{
  "moe_layers": [0, 1, 2, 3, 4, 5, 6, 7, 8, 9, 10, 11, 12, 13, 14],
  "normalize_top_k": true,
  "vocab_size": 2048,
  "norm": "rmsnorm",
  "norm_eps": 1e-05,
  "positions": "rope"
}
Below are experts of layer 4 (counted from 0) of a mixture-of-experts language model. Rows are named router (the router's row for the expert), down (a neuron's output weights, with its number) and show model dimensions 0-255. Each number is 128 + 24 x the weight over its row's rms, rounded and kept within 0 to 255.
After each expert's rows: "comes before" lists some tokens at least twice as common just after its tokens as in all text. This comes from a sample of Wikipedia text that the model never trained on. Tokens count by the router's weight.

# expert 29
router [129 144 173  95 122 127 116 126  90 113 140 108 121 132 120  85 121 167 141 126 138  89 146 136 139 108 127 104 155 155 111  99 149  86  99 111 149 163 141  94 128 104 119 135 123 154 134 145 127 143 125 140 121 146  99 137 135 106  92 124 149 138 130 146 123 133 109 109 142 117 156 126 130 190 131  81  98 124 124 167 171 118  78 112 127 132 175 136 142 174 131 118 128 137 165 147 140 140  88  90 127 114 117 155 158 107 148  93  95 155 110 137 157 174  78 126 112 135  98  90 151 144  92 118 135 130 102 141 115  95 120 117 166 111 165 118 109 168 138 167 113 102 141 101 102 151 122 108 118 112 118 132 140  96  93 113 141 109 139 104 152 130 176 106 109 128  57 100 162 181 146 117 128 105 143 131 140 110 141 117  97 127 161 121  87  80 116 118 124 167 133 167  99 125 133 105 131 147 126 133 102 121 148 129 116 117 119  99 102 149 175 150 120 167 144 142 124 103 169 115 142 142 123 167 109 103 107 110 179 134 123 134 143 156  88 113 101 104 124 122 164 160 112 126  94 135 110  78 178 134 149 124 158 153 117  80]
down2 [149 174 129 128 136 147 140 132 118 140 130 135  89 146 156 161  95 140 133 106  97 101 108 146 161 103 157 148  91 158 150  88 141 132 149 122 137 102 111 136 149 139 155 125 142 111 121  84 139 106 132 154 147 144 165  96 148 164 134 134 118 151 131 102 147 150  81 121 134 125  89  75 134 129 120 116 115 132  74 151 142 131 107 157  93 136 126 143 183 133 130 132 139  91 127 140 118 160 183 163 146  78 144 157 164 117 109 126 143 175 118 114 120 150 162 107 119 122 133 181 150  94 149 127 114 150 135  84 102 130 143  97 164 171 184 168 158 116 132 106 139 123 147 107 124 138 147 150 114 122 123  94  76 147 150 129 177  89  65  80 135 153 122 115 157 130 133 132 111  99 111 164 150 145 150 108  86 134 141 142 141  97 140 115  95 165 125 108 133 138 142 120 100  97 121 145 123 118 169  74  85 140 108 127 122 106 150 150 151 154  76 113 146 168 106 152 122 113 129 130 123 136 130 102  99 122 166 129 124 156 108 105 128  80 102 134 128 117 134 150 116 166 142 126 127 115 129 124 128 146 113 106 164 125 112 149]
comes before: "y", "al", "'", "n", "d", "ce"

# expert 59
router [142 138 165 105 106 148 141  89 130 132 129 134 139 121  67 133  96 107 166 108 120 104 112 177 180 111 208  94 148 129 165 120 131 128 159 107 179 140 110 126 105 127 107 139 104 154 132 152 106 119 176  83 130 112 100 112 150 125 125 136 104 159 140 148  96 144 144  94 113 117  85 138 115 186 115  80 123 120 140 129 119 141 106 151 111 168 140 122 114 144 110 102 146 118  93 156 126 129 123 106 124 165 118 118 123 139 113 104 129 130 135 168  97 115 138 142 102 148 141 161 166 123 115  80 152 181  91 154 142 158 140  89 150 164 127  86 100 161 148 172 120 128 146 136 127 100 153 136 106 159 101  90 127 145 153 149 131 139 144 151 131 120 166 111 150 115 171 150 105 109 164  86 122 149 162 129 132 120  98 141 138 152 139 111 143 120  90 139  98 148 133 117 104  96 131 116 122 136 123 166 133 124 154 159 142 134 119 115 128 135 100 118 143 154 180 149 104 143 113 154 183 110  85 131 139 141  97 150 110 118 124 129 116 117 126 112 151 111  66 109 145 113 127 108 138 102  92 155 112 158 124 115 130 139 104 171]
down2 [156 141 115 132  99 120 122 147 109 167 116  97 142 149  94 109  99 189 151 171 141 119 151 107 124 147 148 159 110 132 117 139 154 138 124 128 153 144 122 135 123 126 174 102 124 120 138 160 137 147 138 121 103 166 115 148 159 110 121 103 128 157 159 155 138 143 105  90 157 123 150 138 124 123 150 170 133  86 146 108 111 122 111 114  82 102  93 130 119 102 125 123  68 143 111 165 162 109 175  92  70  90 122  67  70 113 125 117 123 100 108 152 142 125 113 113 112 154 115 114 129 117 144 101 101 161 116 117 116 161 164 135  80 128 105 126 127  76 123 109 145 109 103 115 126 109 111 159 111 148 130 149 125 120 119 127 124 172 174 123 137 168 101 144 127 108 133  93 119  71 120  87 117 101  96 136 138 143 139 142  94 125 125 150 102  86  74 143 130 144  97 112  96 158 107 142 148 133 102 121 113 114  74  80 126  95 115 145 127 125 157 107 157  68 121  97 119 168 120 128 147  88 106  84 136 132 104 120 124 145 125 120 113 105 175 141 130  98 126 129 144 116 116 116 144 125 100 101 138 112 117 123 162 138 132 165]
comes before: "s", " of", "ed", ",", ".", " was"

# expert 42
router [ 89 158 157  84 125 155 119 130 102 112 173 155 125 104 142 126 152 105 138 113 103 166 102 130 113 149 116 140 100 101 141 148 140 130 171 159 147 127 160 155 102 121 149 111 132 133 142 127 160 167 184 100  85  85 152 106 102 136  74 149 171 118 133 102 144 102 126 124 122  98 134 134 135 136 137 174 127 124  94 158 108 136 103 148 111 153 141 138 135 128 166 124 102 133 119 176 122 109  86  87 114 124 143 145 139 127 123  90 127 140  85 120 155 150 122 130 119 162 188 146 148 144 119  96 124  93 117 159  83 140 123 152 147 157 123 129 151 122 124 108  77 148  96 119 107 160 140 139 119 113  79 125 148 126 173 148 114  62 117 132  89  60 141 103 130 158 121 123 145 123 163 130 108 135 148 168 121 124 122 151 121 162 130 151 107 124 104 149 103 126 106 125 165 126 122  84 119  93 103 119 127 135 140 138 108 152 136  89 111  90 113 153 133 133 159 120 123 127 153 119 118 146  98 139 138 128 137 157 105 142  94  96 106 162 143 113  71 132 145 159 111 103 130 112 118 114 130 105 111  85 120  96 109  92 181 149]
down0 [101 113  87 126 136 142 179 140  96 103 142 116 187 138 129 157 124 141 146 142 127  79  78 129 161 151 128 140 151 122 128 172  74 153 153 125 107 147 112 112  95 142  93 159 134  94 129  83 103  94 128  88 132 129  94  89 194 132 141 108 117 146 122 132 153  74 156 159 116 108 147 107 111 135 130 148 130 157 113 145 116 107 107 132 112  98 133 132 127 152 125 109 127 111 111 107  84 122 143 125 157 112 110  88 165 169 126 103 146 157 140 119 106 140 168 143 135 148 140 138 125 141 124 132 172 134  97 177 139  81 114 102  99 144 111 142 149 184 153  88 125 118 109 120 118  86 132  90 114 132 135 141 181 144 150 122  94 106  81  84 147 127 153 145 130 123 149 135 121 163 117  78 136 172 133 139 125 141  96 144 144 119 131  99 103 141 114 192  97 138 125 113 138 173 130 180 178 138 123 141 118 105 141 143  68 142 112 149 123 146 161 119 131 136 137 125 136  96 114 176  95 124 133 133 130 115 137 125 121 166 106 137 134 116 151 158 144 112 113 139 127 137 124 110 114 126 148  98 108 138 167 130 112 112 138 141]
comes before: "ri", "ur", "me", "op", "la", "hy"

# expert 118
router [136 138 166 118 140 121 136 153 104 127  98  99 123 128 173 130 103 175 135 146 104 129 136 113 130 176 163  97 129 154 116 141 160 121 125 121 129 107 146 122 121  97 169 129 147 132 113 105 121 106 109 177 125 139 218 116 128 107 136 124 139  85  96 142 102 120 102 101 138 168 114 140  85 129  92 169 110 105 141 114 120 129 136 113 113 172 137 151 164 117 118 133 152 121 146 119 107 162  77 161 143 123 164 102 141 107 147 123 165 143 123 139 156 148 159 140 127 100 134 191 149  83 154 107 182 108 110 149 128 142  91 168 157 197 143 170 120 121  88 181 145 130 120 145 146 110 143 103 156 106 182 140 110 136 149 147 126 131 142  66 150 103 140 158  98 135  99 134 179 140 124 167  81 118 118 124 111 136 141 113 142 135 130 139 114  94 135 132 154 136 120  85 139  92 106 136 139 125 142 153 113 128 115 171 129 160 115 111 145  91 145 114 117  71 100  94 119 136 117 157 141 127 137 136 149 119 120 125 145 117 124 102 145 111 161 139  73 151  98 109 135  99 132 123 125 118 113 131 128 134 131 156 109 132 134 128]
down0 [129 133 168  93 140 146 133 133 116 125 106  81 114 154 164  78 119 136 140 123  87 168  96 146 128 139 126 108 158 133 121  98 125 133 127 114 138 150 175  91 150 132 112 172 132 159 140 127 107 127 148 124 105 113 171 165 117 103 122 104 134 142  74 118 101 171 138 142  87 128 108 121 162 142  73 117 121 149 139 116  88 126 149 132 127  90 114 189  97 162 130  91  98 127 125 132 112  98 164 130 111 143 112 145 147 147 138 140  98 127 126 155 135 127 151 130 137 139 144 143 113 141 152  98 139 133 147 123 151 115 117 107 120 132  70  91  99 131 137 120 146  94 145  64 113 134 144 119 108 120 156 113 138 194 133 122 139 141 118 170 127 149 139 119 153 125 182 150 157 132 134 125 112 134 142 121 138 178 134 144 138 152  60 125 123 145 110 108  77 114 140 155 150 153 137 113 156  88 138 111 133 116 123 138 138 123 145 132 178 113  97  84 116 125 109 161 116 123 141 125 155 157 152 151 132 147 137 173 125 160 136 108 158 119  89 123 136 121 112 135 175  74 149 145 118 115 124  79 121 187 116 150 130 104 184 154]
comes before: " 0", " 1", " 2", "\n", " 3", " W"

# expert 82
router [153 132 141 131 145 136 187 131 137 146 136 119 137 149 154 115 132 140 139 103 136 126 126 170 151 117 118  66 150 140 161 122 177 106 105 130 133 159 138 111 123  96 118  99 134 119 158 131 125  88 131 126 134 146 119 122  83 159 131 111 136 115 174 167 159 116 121  85 119  96 143 105 129 153 133 132 124  93 157 171 128 126 102  75 129 100 113 126 122  91 138 133 102 102 126 134 129 115 170  96 166 135 137 137 154 120  62 118 137 148 158 128 133 129 119 125 169 137 129  73 151 141 125  94 144 138 140 129 118  69 165 114 115 143 152  95  91 121 108 123 120 115 166 107 168 120  90 138 107 125 152 133  94 117 121 115 157 157 114 174 156 143 118  93 122  91 130  81  92 126 132 146  66 127 154 151 101 141 113 123 138 159 156 128 110 157 129 124 105 129 108 115 137 145  81 103 139 131 113 167 161 112 107 137 146 108 136  93 100 122 118 124 146 108 131 141  67 151 123 153 157 169  94 124 103 105 122 136 176 100 159  90 158 151 108 132 106 133  71 136 138 162 170 112 127 130  84 146 148 129 134 135 117 144 107 167]
down0 [109 158 164 165 100 121 141 161 104 136 116 158 130 119 117 113 109 145 150  80 151 115 103  84 142 142 128 102 120 115 119  87 126 149 134 132  91 122 174  91 110 136 107 169  94 116  97 121  94 100  82 111 121 113 116 127 165 106 113 157  91 137 153 124  91 121 152 108 148 171 119 112 141 114 140 121 133 105 153 142  86 131 127 153 134 145 127 119 168 105 116 127 121 174  93 112 132 146 122 131 137 122 131 141  93 185  77 131 126 156 129  93 124 111 144 119 168  86 166 135 147 104 136 180 131 115 114  82 167 123 121 145 119 143 172 124 168 155 150 101 121  75 137 139 111 117  89 105 134 101 141  90 117 104 105 171 146 123 136 143 119 128 113 118  85 110 156 102 156 149 110 157 138 125 116 167 123  80 109 133 123 116 140 102 117 186 108 112 144 127 129  98 176 140 106  72 151 137  74 116 122 104  95 146  94  90 115 139 106 153 175 109 111 142 127 113 127 145 123 108 122 108 123 146 133 156 153 152 165 131 123 111  91 128 168 118 162 106 101 131 126 124 150 133 147 109  93 129 119 144 107 148 136 114 170 106]
comes before: "s", " of", "ed", " to", " in", " for"

# expert 68
router [152 160 129 136 116 127 162 142 117 179 137  58 107 140 168 114 136 129 149 113 104  99 125 139 157  78 128 118 132 136 127 157 144 159 152 129 132 108 156 129 137 111 130 171 109 141 140 162 107 178 123 125 144 136 117 151  93 165 103 123 133 169 116 153 149 129 100 101 123  95 148 129 169 137 132 112 134 117 182 159 127 122 142 130 119 132 118 127 167 180 103 130 122  85 159 166 105 113 108 118 142  89 122 109 107 114 112 136 141 149  97 160 129 105 111 178 140 139 142 108  90 139 122 137 138 134 156 128  83 139 155 112 112 126 150 115 108 137  89 131 143 148 120 105 103  80  97 119 123 160 134 137 142 117 120 202 161  81 136 191  98 155 129 133 115 120 149 121 111 121  98  60 117 130 134 211 124 113 100 175 134 129  92 109 111 115 146 150 123 146 130 104 141 107  97 135 131 122 148 158 161 126 124 148  92 138 153 108 126 125  72 151 150 133 146 145  61 124 109 133 102  98 131 116 128 129 105 143  82 115 135 130 125 128 112 101 107 121 138 140 141 127 119 109 119 162 159 108 101 132 119  81 111 112 125 131]
down0 [110  98  81 132 168 114 128 136 159 139 111 122 181 139 163 113 136 116 143 130 124  94 123 176 105 109 152 111 111 116 112  97 113 186 142 103 157  95 100 170 109 136 124 150 158  93 109 142 167 123 114  78 151 132 153 139 114 134 136 158 121 135 131 131  91 130 120 131 111  84 138 125 138 119 111 185 100 162 131 130 122 148 113 161 113 110 162 150 140 141 121 138 120 138  80 141 135 107 134 158 130 100 119 116 140  81 135 136 119 134 120 140 122 155 184 146 129 130 135 108 139 143 149 134 161 122 140 117  84 131 169  99 156 117 135 120 141 140 128 150 101 124 111 124  99 125 132  98 104  95 126 133 122 108 144 110 111 117 133 128 126 104 119 132 105 151 127 145 139 108 122 156 136 134 124 151 120 138  93 152 113 150  87 189  97 141 142 138 139  82  94 121 144 158 131 145  98 113 186 110 176 151 158 102 110 119 136 177 116 124  68 189 112  99 130  99  70 169 124 154 162 109 123 125 111 117 156 167 144 153 150 113 180 140  98 141 147 116 115 145 127 109 114 118  99 179  81 138  96 154 118 117 125  93  82 103]
comes before: " |", "s", ";", ".", "ting", "ted"